config.toml
num_hidden_layers = 11
hidden_size = 160
n_experts = 8
experts_per_token = 2
d_expert = 96
d_shared_expert = 128
hidden_act = "swiglu"
moe_layers = [1, 2, 3, 4, 5, 6, 7, 8, 9, 10]
router_score = "softmax"
normalize_top_k = true
routed_scale = 1.0
balance_loss = 0.0101
balance_bias = false
router_noise = 0.1
n_groups = 4
groups_per_token = 2
init_std_router = 0.0118
lr_router = 0.00235
num_attention_heads = 2
num_key_value_heads = 2
head_dim = 64
vocab_size = 1024
norm = "rmsnorm"
norm_place = "pre"
norm_eps = 1e-06
positions = "rope"
rope_theta = 10000.0
rope_fraction = 1.0
qk_norm = false
attn_scale = 0.125
tie_word_embeddings = true
parallel_block = false
init = "trunc"
init_std_qkv = 0.0497
init_std_o = 0.0
init_std_up = 0.0497
init_std_down = 0.0
optimizer = "adam_variant"
learning_rate = 0.0016
lr_mult_qkv = 0.4
beta1 = 0.9
lr_head = 0.0128
max_grad_norm = 0.5
warmup_steps = 384
schedule = "wsd"
decay_fraction = 0.892
decay_shape = "linear"
final_lr_fraction = 0.0
batch_tokens = 65536
max_seq_len = 512
doc_mask = false
z_loss = 0.0001
train_tokens = 540900000
max_steps = 8254
dataset = "wikipedia_en"
Below are experts of layer 4 (counted from 0) of a mixture-of-experts language model. Rows are named router (the router's row for the expert), gate (a neuron's input weights, with its number), up (a neuron's input weights, with its number), down (a neuron's output weights, with its number) and show model dimensions 0-159. Each number is 128 + 24 x the weight over its row's rms, rounded and kept within 0 to 255. Numbers have three digits each.
Before each expert's rows: "comes before" lists some tokens at least twice as common just after its tokens as in all text; "comes after" lists some tokens at least twice as common just before its tokens as in all text. This comes from a sample of Wikipedia text that the model never trained on. Tokens count by the router's weight.

# expert 5
comes before: "1", "2", "-", "|", " The", "3"
comes after: " |", " m", " t", " w", ";", " l"
router:137149104166130134095143102154143167141155102140152153123091098154127101122116134129132182102168089155148162107151098158121148105123128174125116142132125138137143094163131144126130111111123156173093148093142135161122152108099169103182126118129137088134103151116126152146140125207142151085123140162147121099141122126180148128147133109089153148086094142140144146122119139129164120097138107111116106137102135094154134067128155131113151125095134111151078092130148126104117128118106123
gate29:111130138127130116124109094143119161143143121146069139195124137147135114152063117160115117120132118114138088107109102145132112150136084134117139123163103127103153107123115146123146062106141163113114120183134143160080144117111121114148132144123129119167132136118107143123157102117126100181109115115111109110143107098121126111096112092099133134119140129120118157078187191113158155169132123133117145146150137172135168132127119141121146149143163155112064142108157125149134119133127081
up29:129158103195147142117145209159108110074126154099160118122156120178114121161102159098162139129141138151089121135133115125162154129121114091136093123110091100134122159167178153146106145101139125127146097162090119133182121108114133166116151161156109160125125114115087124154112133149128117127120172133105114116133137153140119158126146141120116142123138141141147144121130120152139147117122096175140142139133113141103061106146135104155158107170078095113117136097135140122151148134128145
down29:139089087100087143133138126138122147104157087126130147134132127112099161105128115117133103134141084079164139142155090154134107093116146136138106127136117112096154103114114129089124119137130144100113123138118135134157127149130144113064142127109134152153170151146113152157135139111134134116132156141148112141159106113127091094142194137098144113096127065096089140203071114127107095117128138146107141121151145143094088109113119121148110133106134105116155141143175107175157095107133165
gate30:090134130105122113131142154120191168131121109131162197158137110142082149101111130141107133122142109129090151155146084136130108097124123144065143099117127125091128101142130097133161081125122142128129110100123091096146107155152102125120093130123077102127130085146103124152157132154113115105120105141155148115125139138156103166138110095070100145112162142132119127097111124126132141151136098142129135100134102125133140110136186105120124167133189182127119131121123101140100171140165125
up30:128122086097137122106183131165168092112078095115147147113129089133125142146107143164110107142139087163115139130156088150144102131105110135164093177116105156096094098135132130088111123132163107151097164138125115132106162133143120151095118106121123148133156122121151117109087140139154188159097151140131149140118131150103112167155116111132134128109158095160108154139143089129136126148147112140139139126155097101144117116109179125127151136068153160190143139146152107123138155109151123
down30:126116148157146111094148142139121127133130171149101131137125122105114091111117169131119113124138111109149123125075180158137085198157162131099122124108129165108113106134090118126132165170140096095162101107143128093123124148120117135111104109071122131118125187146140127123166175118131129162116157146127149125111122142133119090108123085100129135112132089122085115124115135105159181136121132134129160135124125115102136138134139118143203146167075159125136130111152150159163161089124128
gate31:114077136160113146127140149132128120126140126089142102118130086157175114112112143164139136130156110121151132097135143107109137157117123150093110095180161138094126104120133149108131073120174141130116131144142108134124124116126157126113128103130091150122101093130154098120126111142092125101118148086153161107099140127147162155112155092144105136108110101154113107089141158067133111115111122149124146121181107100104114092052158154097109158141141149123132080123144099108078087127141135
up31:139128173129121127085151138164124123133119150100131120110113122161155143141122106118143091106135155126098157140141126171159113191107095151172108114093133127105142156117118106146139145175140110104136119120169138129081131122131112164114093117114118118135125118163117115169092130103147127169118112089157095093074105140151131192097118122067115087125131151129084103125154171170139098078127096105127089152174119130143102123105150127117139128147104130124103126106124130118119112147145147
down31:140103153105114103138135144083106125146104112127133108119101155110097156123150161108082087135155124128158130121131104158106162159156128187134109183101149111144084098088098131111145138138092101122101115134159120108130113162154115091135087125096145153138116117159124144150118095078189142172158121144139082132163110191153153110137156076138140142131135153149122160142143121148135126114145119160151117145121112152124112122124144149135120133119166120134135094115078125083114116141136108
gate32:106149132119121097127176153135140170146110080125116118177096181094173120145146110111090134158103125104137132155124115097154142155141132134137100167117161147109095109133087147127117121178145157116100119122140112147131165099111127120116150110115145154141143196107165092092142130125121177149133104098141127129082141127134142066106128136090137102117109135118173169112124160155117108131107166137135116127115105144088167115107129126107118104110124084144128126126147108156129163159108154
up32:153113097102143114165150119143117118130153082124125134156143124134108111093176122126149138128157147110118134105156134151148146110121123128162140107143120107137145136078111124114151103099103166096134144148099179129073138120117126134146118080097127135166129142088125099125104115073174089128131102155087141135122135080125093166114137142138078175174147148140139130140133142103125186133142148146117162153176128151135127147162079143120108136137102109097107118127091131164154156103107140
down32:156113110130122115145192130078167151139138111158133128125139142129108105129121136131178145115116154149110108136109125111133134140135119111147145184124135144165129121133127122153114114128197098175090113131172156127128148114136161134183130082178126124134082096092175154157155131161130136110129123130137143112134170125124101102168141095094148098117155108093157125098127139115143140103109101138073143143109143135188093123122138132142123140106132109109091106139113121090105141139099174
gate33:106114125161116187112144131161172063139168115101130125124118148077131112120124109143153115138159133113109102148107134136140095124119088120127144156089137177165108113108162140182127066155115103111140120104135138101087108154132140109120127101120113142107135130123186125159158152123106149186114123135119152110124142117124101172155139135153086106146120143111130133099134113128133147099104152124134114117101155158151151143165146148161100120147123117100116125154103136135162194126174128
up33:102154191138093159105129136096147131119106155106128103095142156143132160121155128107154119119095141141129177107165137123138187119118139125129147142156136123068137155122118109090091135124106109129152127119106181159133148105148139113154120110153116080164115106163115147072108119107110121163135157169121101137102121112159127098096137133155135113111118133126161078127131147141135077114142091114154134118119126115154137106141115106179158165118128153129096107125137120088112072144130170
down33:163158162076145124126099134118100187098115151095099139093104112139146125150137156115139084145091143120092142154148101138110126119105156150141151147117138140084144123114110164117143134149121149133156141098119127183151119096179129091121136140102162115147086148135151135131069125078137109123156176101146109129125145143158133153134179122146140160118130123163131152166119130156074146116126103142154135130138145123100178139154111134110155166141133113154137132100130088127119109082145108
gate34:098114096156118147131127174120120134126135150132124119098181119128106113111098139116143087129117121157096110146174118135089114162104197161143128168173141107141107086138135154093141159165105092110153125115140153123111121113132140080120132136142124101097154132126140135177130163141117160113127122166104086133118120180125159105147161100158126110069129143104099157092137115149136155100112116154161127116092103094090169130107140149129114096151101107138129156104140130131132165152141128
up34:122125161120117111157144159121126141148142081108156163169134119121136150106122178114105125156125138131120112100139105132154120093140111175124151117110111181136116114106084147145142110117118099090125121135149119116143103094139095139165098090118167052135143133136112138112119089164070106146144188146130130160167163120113136102142129151129120130149109140157101138112154153160123150145133124102142128152125172075133102143109117146144145160132111172136117152127101155092177129172115133
down34:095120127131146127133094125133070142142147082127125152140100134108140125132129125098123149137137100157128129131097148120144133095150123103135138133127123143119137115118132172133104130132097164103101161148086082122129121126147156093106208074092142138142115102094080124115154093145130106116136104110075124071149152117107131147146141153154121197143108091113129136113146167119139121103115138147165139140127166140120138135169125133149099134115137144131081094183132156149155117183121114
gate35:092109146140138087124132118179145122127143129141108128125134130126113092141109166125085142096106122165109183147097130144129137164125129134112117157142098160079133086150129148150113131157114119119129140153173150091158132141161112103132145085114166092134115142096159110136133117130174104146150086140151185132125137096173149122105157138133176129116134126148142090124181094132138125160132116136129093137104137120141169124064109130144118126136098130195123122129073104118124094129109125
up35:158086126132136092139076162137143126141111115124118132170115114105118136150101154132110120103117094078129108116154129084119148149141146094152115137109144143139161140113122135135110090131161120125149086152106127123088119132132099118113164144127094104135107154080079065154125093129098122127113102155095120180141140159135116136124129149121163110096115156066132098147092116124107115115129170137139135122103069139137139125164146156072131111114071124131109131150099155101150166136121128
down35:131105170108119144131116119119120183102136117129165087143156067139115170119099084153141152123135136109137104111138122107141123157151161158138135104100105134155146127152155110096179170134118091164177097112113100076126127116163122127128117181173137148128138169158100129111184131139125128159119107145118122140102145146151149131132141125100125145102166133139136117094097136116113124130143117140144152150110108147089128116146158069154162107184122145110160136147121162109084138127118144
gate36:123138124141168130139156120086125097138194166151119110102122135188095102124101150119150118113131111146149154140101102124126108127105126118142121149133149130155134116127117076126159113162179126172137128077144109137126131168141130121121123181108128167093134138155149131132166106127136127140142123156136134140114152132129117095146124133114137105121155150125162113139097109104198119085150151179113158131123064134106160131126167117117147151134145075129062115133128124110093130085153130
up36:080125139156144138092127137140132154108147109108124107148118121146143072089092107123138128164122069072137113142113100127141108145158158173138105098107154115124134140158136137107063131117113120096080119151142120111124179113108136140106110119136106145150164173101156158118134124161092108097152142145149148133108115099127110107106168120121155141091145165118103129117106120138168145126165120099128113125071144095106130153163124148151119130101104133153111164162157163164113132103100120
down36:122126126096161141128121142139109137115097089145091143141123135168103126142127116155138101128116136118128178132154119126158084115138131142106143156163181142116184134184093120098079130149110121129137143140135156125110149134090094137142123094123112108133054134140148127059132115136132119149114133084115164119160100104085117165108174134089149114134122167173116097094125148139139150135138122115112132113129157166149096143133133114139111160102119117132142200145134102132137166112106116
gate37:149164117138157133144157116149090124126170070146118153125119127115147127109086152158110111088089110120112145117154192155147137147099122134126130163158137132132124108144119099093141123105156126162140119141108127133128122172111115112143134088101144106101099080170124157133102122142145085119179142107152123095126079107075152125129146096098092134112135092152114135111116100100118108165090141142138121129111175170128137152123159107137134122082179116137105090082112119121122137107117113
up37:099109091155118140160104143139110195137087152142149131151106126101121069128147125166102143134150110120142160127132105175126132138096124105091132136127146128080159141100184139097152138135124131134140074089128133136134156102137109149110068122134118064116156138118134125134190129126119129134142100117105133111111132122155101086149118139109133156105127139104168123089157128188154124132096066110135147124124126139152123120147139116127091151126168121154120118126128131080123100158150145
down37:138133139138102102129090156135101122152132141113091095124138142149100087104084107169150143074130158136099107128094145106119127110144136123133133117108134131144158143146137117092106119088134109135107138117149095131135144116138143130153162083155104144097120101091108132112104125138134115127067130171126146174079152118102148120086118125141117131168182134183094168132148139141141132188093128085090105107143141135130162148138177110129160082138151145095120129135118106136104161141158122
gate38:104136157130110120164157143149126151161144136100100138124150135135150133086118143126111122110110099135098118136116101131180144090119145134085191114133158110066127129123123182153115168128140124158160119119137123132137109127119137122111092131143113088133119118138131153213152147129101138143146079142102138138168146131174119126123170118104103124127121126090132092140132093093108141120101111155146137085115152131171122124120124112083127129162151179136124132118162127132078186159139121
up38:110108125090126114078047092168121175121116154124164112083116153128193127150158106181163135124123132104118118148128150130114141107157138139155168110140100129109148176134123146082139105119103129098111143137140111118142143117122114132074174138134120100081118139101153108137133094099094108098144122106150158120136120120144152129123131121139131145099115134155154144123094126151089117142107120103106092120124113109119101157086125156094145090101120114137103132131127131158092085107166149
down38:133120138148123131149118134123097136151131110139173124122124134098141165086133120166106121170140107104122140170152133185093146104183099157157128170131133143147109087167126108121078152101097123130154130139129127128075112137105114134098114142135158183152104132143102131092138116094127112122156070118127148153140078152110116171159100116109153093182130140127139134107081172106142144118177122102141121130101133114146118113139156126104116141144117113144147144118150091106128118116084162
gate39:110121128139117168143112156160087113107152114102128158102128152110099071156149077115126180132109123084126155110134126120144133174146117165142143184136148085130108126144123095151130142140126082132115116127130138126129090127131086118128106148174145073150139069108125115113152171144157119157138108117112139099120091100126116150151105155115132137130120125087162093138143124107139114115124106144136143120144134120096152150133142095096125087103095080137120149141101091068097129101109106
up39:107119124123115107127109162125123063127088117155129077193101149150088125155113103126112105130114107093131112128128108113126119132105154120110107116116139141080132129139112113164113143103102099127138089152090169102166154116137118123117167137152087115161192133103159132108161131123149129138171138114095097134116145080173122157135115127180099164127145135153102128145139134153114124172111132094157129126108101139117091145159130135169102157140093111110116140124099121165120112146093103
down39:152147134111095085129112102158062140169121098109180124142133111124167154111130075126119139113100154110131159126148094097124100137117113098140089139173123126150128068090132156083156139120095126137138122116131081159167119116135138120132115133121106128177125157141140121117131131136103178144121134148130117169112120135117144148136103067073116156181153144130165138158109139143126105141109166127150144129101144121113093132156145144151143133144148124113109112162103097137134108155166101
gate40:073137106106110143119133164154152131163150153118120150113098138105130107124122115133095141071135140161140118094141120137091113141138199140139099151142157156138111085150145131136206129107155087112142149118148114117113118157110142110094151099109120114150128154151123171173121134137139132150121092182084110077112127103163149125138118131108106094114174092123114127141115128138158149128127101128158166118154153131162098139124124095131143117137118142087129118159146118121105144122191152
up40:138174128106131177102150163145084154118128098120140141146089121140163160130108125141158150155114158104131157180150140123090141114149134114098116124108110125145152134128129147184136135133102114136134118134131114104137112120149120147109141104089144186148117112181131152138131136141126120119126159152143114114080149177131140098167104160076083124158126149097170126117144144148109169142148120140136145105140139123096122124099135124120128156138070084142141111207143158141120137135178137
down40:164145131103129110079141130157140111101090116129081131143160121139134127121141125137107155121148120131128119121152127122138122130122172106124148113084162114081154125087109097145129147169167121144080102113152114150147154143122117109113129134124100126105163131165119111123153135112131127169095152146109089118116122134111116159074149122121110182118099109110054139169115125150134121087157142184127138178164152180147151120126110154145097158159128119115169159115138169093146134108122134
gate41:133131137120135169128145086108151150148137142124135142099155108182156161087149171155103127139127123163113089157119128119138091152150115131126142133159114102068078112108130145157116122100142127126119110139128108116110114133157126144166122135162114124140076123112109136134145168139123137143144147087142158117119195129101129171146142114106172098153147111163152144171124123111158095147126138204089128114095120153112139097107135151135114139099122126073112151154136114141174137141115097
up41:161106128152107167110139137127116176142159105166109104147140123191091116123138092175144135098134110104167109103117156154100141091107112109103121155108145120127145107101121164089102118131166135110105155107123137107128128136149144137121127139129133112117141143114146160119121120162140143120116145180163103150145145127121094141090119107129107114146164136169159108119157141150153146139097120091126128087065128157132160147123113169112130223119106146127137114118092142118124105140167091
down41:106199116149123114115148127151134142144134126116142103099129115108145165150135139154146102148112153102109104147145099105136150112095152161142111142127122132164103139154136117130136106178140162182131172130134138133173109102148124114117133149087111120141121116174112161135134136112163118083135154108125130147127076128140129117138133117115162182110108126117120109150099121095126094165132170115123123092083175102131139099168138133167156107106121110139112201071162091148138125108144129
gate42:150104164106152133161152108112109111086148159099126087102079129133095111106132167088101073063105127093147085140105108108183124111122138154136135112124088169114172116090112134147124107084112142160118120148134129134100143151126161117142134145057133174133141158158132122106123164116135135146126128126165101114106117119126111130118128126165119101114113127154152154137125116110136115131106139154150160164145128130149149114134127167136133086133119116109171166085163131123106097149145138
up42:110139119135093103112120130180142189115145093185129140112132134147141099130111118157126118119137144142090178132151124151131128062138143133106171122152135142139119119172142139107059111151145132130134157150112153146138096150113114128159122122132141147105112146135107134139151109174123181110107074084148084156157131142127112118131129126121120081118114126151130149076134126089173086164104120128093076117116127144120123147099103119074138105124121126107146120121174121150104120115127109
down42:110124145140091164126121124142168153158130144139090124134160123106125075130117114160109135145162092205160156132153104136151114154113096094133099096136154125128159129103120144103104110122160180140082128154152102129139133165097104161099142113138095102103157140097134149123129123065136103146135094124150137173164112119117122132122150110099098164122127162126136114136141113127115149115128121104055091120127093110136114129129066158121132160125143120141101116093083121145135122109119129
gate43:144178129166106136099107131154180139120111127104110109108141149170162106125140135116173127149134122211127084118143129130103141099120165138111153135146111137140175150131104107104114112085124140103155158118152101115145150132131123130132120115124128112114121096172115140119115143166140163145149130168126153111110137108091110151113125058121106128130127130124157165102093125121090128151128116146130148182087174147113142131128149070133122100102090124096130123144155117132105097076129094
up43:102105146152118170130139154106137125116074108124161102126145110115127145141137113129209142157138163126104145142160140105139126109141102108111107132112092124165156146122108088161155096124144113178135184085110125131133118136088125148118154119148101124148113121123084166114103122104149182178142114118129134147126142137119117152092112124174103112151138111101145151108136133162163099115100084125121170129158106106158141122148144146143111122120166150148117164133053133102115144124153128
down43:119166098114147181090111113163110142142106100145157136174134132162166111140116096174116106124149098118097125076120097115080110129090143150178089148163107152127113121112138143111157170148109145067093140139151124097146175122111121146146119159118147102136136157167119111154106111150144135085135098132135106109130155147139168130126102140144127129106138143123123094101122071127129142158153139163139125137138147146174167110146116148103128132130136059127140124153128126108162131112146122
gate44:142111184131119118100121146143125163098132118190076129109143139112151144076080158096102156123134116093149123120164142155162136139142112168121121129146139123128110144151141125153126083076110142157145081111147102128104105145140138097170134106143092135125068078157104154112125189136181142116096109146126144097121126141115144162106130125088147110110119134136117127141104145110155137091140101171149117126155132146132130126109147124113117117113135145175102123127149166160108119105112093
up44:107157139081112105136082122133104179137135172130172090159159143098152171125133134117135162121108152101156164157154124139125115077132138104107183108118117134132152137119124150140118098134121142158101152087107119154129116108135159131077127128137095107145153136160118144125110127159124179125116129124139116119105167121123142138144177118130111109097148123111122143103134102146130158123131164160124145153133144141123149120137113115091122105171156097059145123185074128135123065158127126
down44:159124083156169160122144131140168109103138135100139092150134121143133165169153103107078146115129136117111163132118145176120118128099101122190108090135101124137169131090105189150182108156152141082139159155103091151123143101118143098105151135109141135121154169129112136150108153117086148137132133121098131153138128106154149079111114115131132157138113152132142170111140121169146138139127145090079123104127141143139099127084130112135143095138103106075105147126119120106101119154133132
gate45:118163161163134116099158072158138126130135104098166121112154085151140093150163114159097121104117120152144135148152090131092092143110093093123077128168098119128127120091111114115127119155100109169144147104113090110120133113086120121103128142114108146111161145150112134116145086146155125127126170118179115081153132102122116159133111130115145136098135116148106147095148144117109135114116155189107151124118168121120132081124152082155119127149153130149129106091169156099117133110137082
up45:109151093164129118107097106119125073149139114138142095141092145112146105127133121104108084124125192143122168109112127094142126113158182125100111164154127117141147115137154175118115101132095102137093124134137125102149130129112137151132077121102085113150120137108113144176136098146144139096119145162122142138126123133151071116115143112122151136115139156191100142121106112114138111055172117124137110102104117121089131156129171148158133146129120086094113148120128117135148181142092154
down45:128134132135130116113158099069117171132143128135082104119124101076159098119135113123125168133135108165119117103117121171131150106129097125098135084088101137139143111114079183126120113112103118100116112124163121141127116059082118152148107132137181113122159141119119172126137117147102137130141162155124134091105129108089089145102153135125103103155086132097114153192146103115130139097135121134164103127147150091111152159116147142135151145118157107159154140099115145114137102139087139
gate46:154177123123188090156121141121179113138113135141159109114163170115163133089154125120153136128081123151132144144134151077148090094120149140152129154110125092121144129137125096129168119127141088158086143116108093128072127146160128115135097112181147124124123100130145103116104139164140124154127150114131126119139109149131155129148119112103154151105128137116090095141150137196126156149087099128104139128133132118121142133107178118122080108074150100155090131131154117107102123167137137
up46:161100128129129117171135114078155132122070137132127151146128113102111140058101095142149152123081142136126115080170156152150148113155090150119145155111162140132111164126156156117123127150130124089111171145138147099129103117134136129136113071128167121116164089162096121151109139137134135136106131117131103117154134132171112133168139115159190156140100147161164131153119156131105142126129103121094108104086089132137128099103078153126122143132129120124117166109170112096124147097126146
down46:094104159158126137110123138158102092151126105144116120135184141131074160164136104108160098097117144139139131125090137161172135096146130146161180122148156161131131142153144158164121143097105175175136165099114123129115107094133128143120116103113113119152120188153130112109100137146095135078138133064142131116110076106122142113113094169142086116144107101118125131136134112149130093109101142101127101151125155112124134138126129124150169143159098112106153164121172110138114118138163121
gate47:184082096103169120128106142090101161094144153147151113088144111126148106126120142124145131128145139110123100101159105091109126101121134202122147134116150159120166103092139111108176131100154132093133119117116133140119104121123139122126111106135156073126149134163097140142124120175142136125141158115135149099122154137142178117175181107127124152166114158127158106143091122118111116141151125090154121138103104109140172136155135137108144130170119091116169152165136140169118136089139153
up47:161121121116122106089100176096143122113120087095116174116096121156126129119131120123146119099108124129158124113114141108145118128127126138125131114103138153112125138155117143092127136146086143124135126120177142093078125154111131126133125128074159106100138119186125095167133152136156117187139112170117134114126147155108052159114091114140115153160092124117150153088125064109123140081128091124187092129124111132128138152098105170140141124124125112096128143135111104148125160090103106
down47:139176125169131083120134147102124143098107095130120126149129107170087132128118122137161090115122110149155065139138183135138138127168114128132134172111094140161099165134155141101116110156096180106107094115152113123108147139113149138151118170123105125132146106094111147114103101122123098117092095138076096115146152125136120111121148124110133090141142090118143157114136117154174127128137169153116140125158128154108104100115128156132128086092134111126118134126137086077082079171128112
gate48:116144086163144130156135171135093135114147160150140085101122129125126120129090116139097146105097155086128115172144136151125095160157116108105113092154114085108102106164109112098142140110134118145113144157166108124103119126114107147095121143133123154133107124136084152134133142165140143164120109100097129077167112149113110097159142158100169097143140101146111156150092149117109099138112114130130092132151126179172140136130116115117103097058085112095146142160102104129153141136097107
up48:110132114183121109121120160097136132097088098144147110155092176129120122179125112081158142175125156114113159145132103131120157129157103157118092124147151086105103153104159113130136151141155113143145123152142118127144167133116129128136127155114131138136116142130195114143152134097136144139140127124116170158122179116128106138117130126117132112103133068114095143131158156090140181149149127130122124129097142099088111162119141108133101099101126088103139159138123169159127127072125063
down48:105153162132126129175163114138134157151112143154104140117103126122133083133154157087123147133145151133142119132142185100129140135146106152088134115124088145117093127193113103147120123102115079160133124081149151124147150111087124117132154148138099117154124118102155142100082125134084113159094117143124158096136125135170159169150103123111121099128121141119121135122186128118088137078092144098191113112161125100126166161143119115109119135102122135123150090139115135090135144085139126
gate49:134148115102155101081207097127092099109105098136137137143110068126135128146140147143165099102111121140069107173145156094140110090143122122143135088124094122122139080169120109131109152119144116144130126106142114146098124137169086108155133097127103126138113114157118143091147149132147157101145139110178113129135155142091134137131131085069132103115109096127098125096125127117141120123135153168135128141084135137121146132116159160145143120116147157150117151056152100133127129110116144
up49:107128092099094122134111153152137100139090128169089141098099107146115150156124116109090140115118114140123128101058129117130097106140127121137123135144113121121131130132100105126162147158108178134085113156132142142140167135093138149166127115125099127116102164090147162158137065122079171164138168166122144143144115125144120133146157148157147139100116092172175139122146127111110115152089143149113146135136122121086114143153104129166135098115130135087136145083110088141132070148106120
down49:110083158127112110114144108141134145101082154143082107138159123156146151161138099131115127098145118061140161160160060142135164127112096138134132124148154164152168073133182101127110099110106155136127122151156142165108119140114107126134168140094121122146099125133121191131107123110117128150098142099121171162133135123084126102113126096117113129147102152117147160151119092155153132148139133182133136178110098122115139171113162130127124133125141128103134155146111159140111130154127105
gate50:130135090110147162112074112122152149147118182118178105133131140127128111111091140148101143126152140151170110146122140091150150178162121101110122116156139116100117147106147114072122151127153140086132109129121100120131139165110114120103135118116097096113077110162124118140149104150175108146111127112158146093143086098139097144155106129127159122073142095076116137134122160178166126151143105129128167123140138142123132110128118111088096107129136120133099161162121152110087174104165125
up50:130111164142156110086081161124130151153108076163142140126093148134110114165166170117106145140127151162143110128128133146142134138163089137120118159050135129118147128159123145136108135088114112124138124113145147124080121116173138122142172124110137135101173130115148119170164174135124138136180166115138145104142173128106149087156125160118087110129105129126143129125135080121169137087141110105136087117121084118156145107159135131098123140164133135167148125110156111123124134129171144
down50:154100106154145120113114133105137101118136122151143103123131139159135149136086152133124125094134125136148141130162104137115117115145125134150149175105108102100154170142151099123150113127106142101211112144148122155193109097113075095128167129067129102114115154146119151097153126103128148154131142108155131116096135183108135155139135105117147108110163130146132155156080166142119138122136095117074137133073126112143167164120088161079132108137147113105144150115110133101117123122134105
gate51:108143155136137124140141151143177102127130118101189120098136100129142115133156190193107107134142155101099145116081118110102132102111126142117108156145135108137128137128162123126120140125162154122169174141144123126138159146105110102103128093116132167071110095092148084171072120105121150117105114148174119123106109145136115148137124132134182134118141134121114119144151138146144117133154085184100158141135148125137140150158114111125121077137137092142095125161143080112118146135155154
up51:129100104090141177168111106145113119120119090141127141121138139123110143118166133145075129070112130112086154095101188140144155107101087142141134083121089139114108166120117150153123148129110161115133141117152145133090109147123118112177129151118147114114147131124115130120127158123125110149167087103141136113156151131120185100123169162130133121094130136121164141107155114067131164125106147157140111157126115163144123089115100132103119137117081109097123119156182151113117131139081097
down51:116103126157140097143116102133122136131145115121093166174079160127133098147093122102136121139130106150133157150161144132151160142127167110127132128131149108080129063156131103108134120123142137109156138112076103087139093112177105125147128151128155140138141152114146141128098108162147133126157139118114116107179152135100127143155146126175145149101111108170126145161101170106139115173127160156122152073121096152126134100128107097120123148117107076164141142131145124139102122096059107
gate52:152110091108132118145141121168134145105084109134119135147099156131134108129089125131121106093095153105142129119146117151159133114132114120142137072137148097114105119183129179125126131145121104123108149130155144171170124168148192158151080151148112160119098092105152149108157138173094125119117086125096143119131120119126120101088182142088102122130133165112141097103126134104109113160139076122110139128137160129163154139122145137114133109175114148149136126188139157127098109104113098
up52:127148121103146075108149110098144162132110153096127121149116151141131130118129153097149088101125133114124168115174142160134096130127128123106142102141127087141102159138092127129112077148191094157165145126127111121145099100100128157107136121132087123135132154093108113084164115098157107122146161111122109124118152121122114121193093163126131094130120115178103083108141125133081115092147135123085132124127160120144132166072118135150099123129143147149103119145131091179126135092151139
down52:160105093104133111125118133111072155123097101117160097140111107144100137136101132110130145113109118123064159121143094112137099155144148131113098154117136153166173131110129119099172115135131121151151075165084110097104109092131143142121144111183170127127162135112121127131122134139126182156151098116120095124121118117124141088103156139111141142142162130148096140144138118157122127132159093136150059122130128148123115089115101100123129094126129159118178128071087116118096118085135149
gate53:117134157110114109104105144155132156127101148160123114171151160127106123092155108153134117173122119177095124180150146119139105150089126146115133128156103161085123118166098110129127105164117132135120092157117138111119112134152133129144136109133089139119111082117145103124123105155120143162131118092166069157148134135161146154135147103108156087087130124094068130150163120137123138139119083113110109104114111095144138103133148160100072109125100123120125145090139112174115195138118137
up53:175107180125149200135114157098107133141164156120123100170104141149109159112112140135118123120116068082107108116153121105137120125114116139129140158131104101150103110155151130154195152116121152128125112168146114094104156143119124111116123126123190094089139107137129124163129171138136120088097106129139101121120159169157150126074147153109134098153135124132109099131144133118181161127141170134122121164117133126161164122140143128126144162095126130094115121121117174144143119139133088
down53:120143122136097106093118113146125109093151116129167131083138137192192114117148103147119106176189146178124086132161139093141138136147125121102151150179122130114152127169153142099116090144125110141097126131145154087094157108141124136157124119090128106141118123149148128174169116151126133136095104140122128089151189141143141175118096127140137114112166169139121139111143130138155124118110108126143125132156088106144153169154141084104137151163122107128121125107146108116152142113136158
gate54:103100120159141138119141137142152161108119082116086152139158128108097130133144117144122101088160151127133090099120174122124153138086167131117129136093131144079127151131118138103125097134109128100163137116162122139122084132131138119108112128106143129143122128141175120175097139092138105172168145147134093122139164121140136120127156090133124082129119097126158145135169179158080163134097138177137079114133129134120164125153122123152130129085083165118080132094138114128101148116178102
up54:141126133101087068126137084140127102136102138164131142103105165147147120139121147127158111103101087110099112150177085106095082121153109091116157147134127153148133089155125135140106145133122113121078113148114138149149132096142114164107092161150147161135112100138174176200145118147148180101128136139101141113170147098127106151133118157137149107130130146153115144124120108133104118115114141110137128102079146166109151154089146153112127120137137138150150123131185109117148138152134096
down54:138125166121153145153134153143078152144138123153148161115114142132091099110140129091131110129124121118191111090165115110129119134124110126178129104131160121132144130121143132166158151102136128146150120131139138120180124124140091112136080195083099122172156160138123152117128154167143127112119118131088121163124114110129145098173149183130120124136115149140131127118108121075135075157123146128115122097061150119095153128095143132112081121126139080114114137126148097145157133098145165
gate55:147148160130132120115150088131115164114130155129133140156117127145152094122102151106118108083092129115106162148143123145107119151112133130133088130117113065085095131156109156146152135062101143142119137136189123130163127114164152116133131139155111187147100103115126177156143146128162147091120110118096127109186103137139105130117156104114132093119086151138160095127143144116103135135109145107151123136100141142130141125125139147134125110108141103165110153164191110093168098093120168
up55:119088183152134131105124138127160094138138123141107141134138110132170104108109142127171169145120124116141144121151071141137095084168108090120093146138140135073191149137089137117114105126158148116154111107121140135148109116126160144137128138151060164132148132114133130114171103113152121139145104120162112148159141138140113152125146104123137114102138157101163104120120122121131118151168140097161101145182145119153116117130085115089079101128098119164096116164165107142130107176117135
down55:102105110136153102135148150099129142087113155128152099127126098128104113112143127108151146108147155163108148167066133112123116091150124092150132099111117104132122097119122107123096146116100127122093138176107140124116123141160158111115132118079115114088109103091107109128082113096116158111110083149108105175138100103125132146114103130094113132102142111111162129081191150171123104132116091139186112145144127137116126126136094115132156140085161157104168155129171128110150158108127093
gate56:126111107110091133142158093124108196103122180121144125138137130140119107105134134138128120120101154120139130153117149127108152140116116169118133131148119105157088090123159096133128144166122165173102133135148116157110105149121109084143128138144141123147102164153138118116096133159111144128087119097090130081129125134150185141160121143071127107143137105124104142086116161110104131119136132154115082130140122135152100089101147121194108084144151143129151136135174120132135098047138143
up56:135125135152096099105145086118107147125083116111099141123121133141117146170111081116117091135127155124165124167143142125182117147105112162103158089128122121119145132127160142149111127148116128132133070131128082174145119123120083118144073126145153142165141097170112133091114156164144108078148164149181106161109143110115154107180090121133166113115124112110110148129124151127147153132174125130117110080123087111115134120098142135125144159172126136127144118087117140147135108155087130
down56:106118130130160122134152094146093112189155103098120146117099115131098114110135088109143125113125156130071163116126096117150134110124153094132131133154112092118089119180144124086110122149134112145131109153097159106159077183161183153088135126164153117147139181110107118113139112109109145133100130095137122117110118163127141147149167139099138094125133121169134162150131123133147132172127144103126143155124118120139153093114136129146167137096113072107148143135139118071125115132095159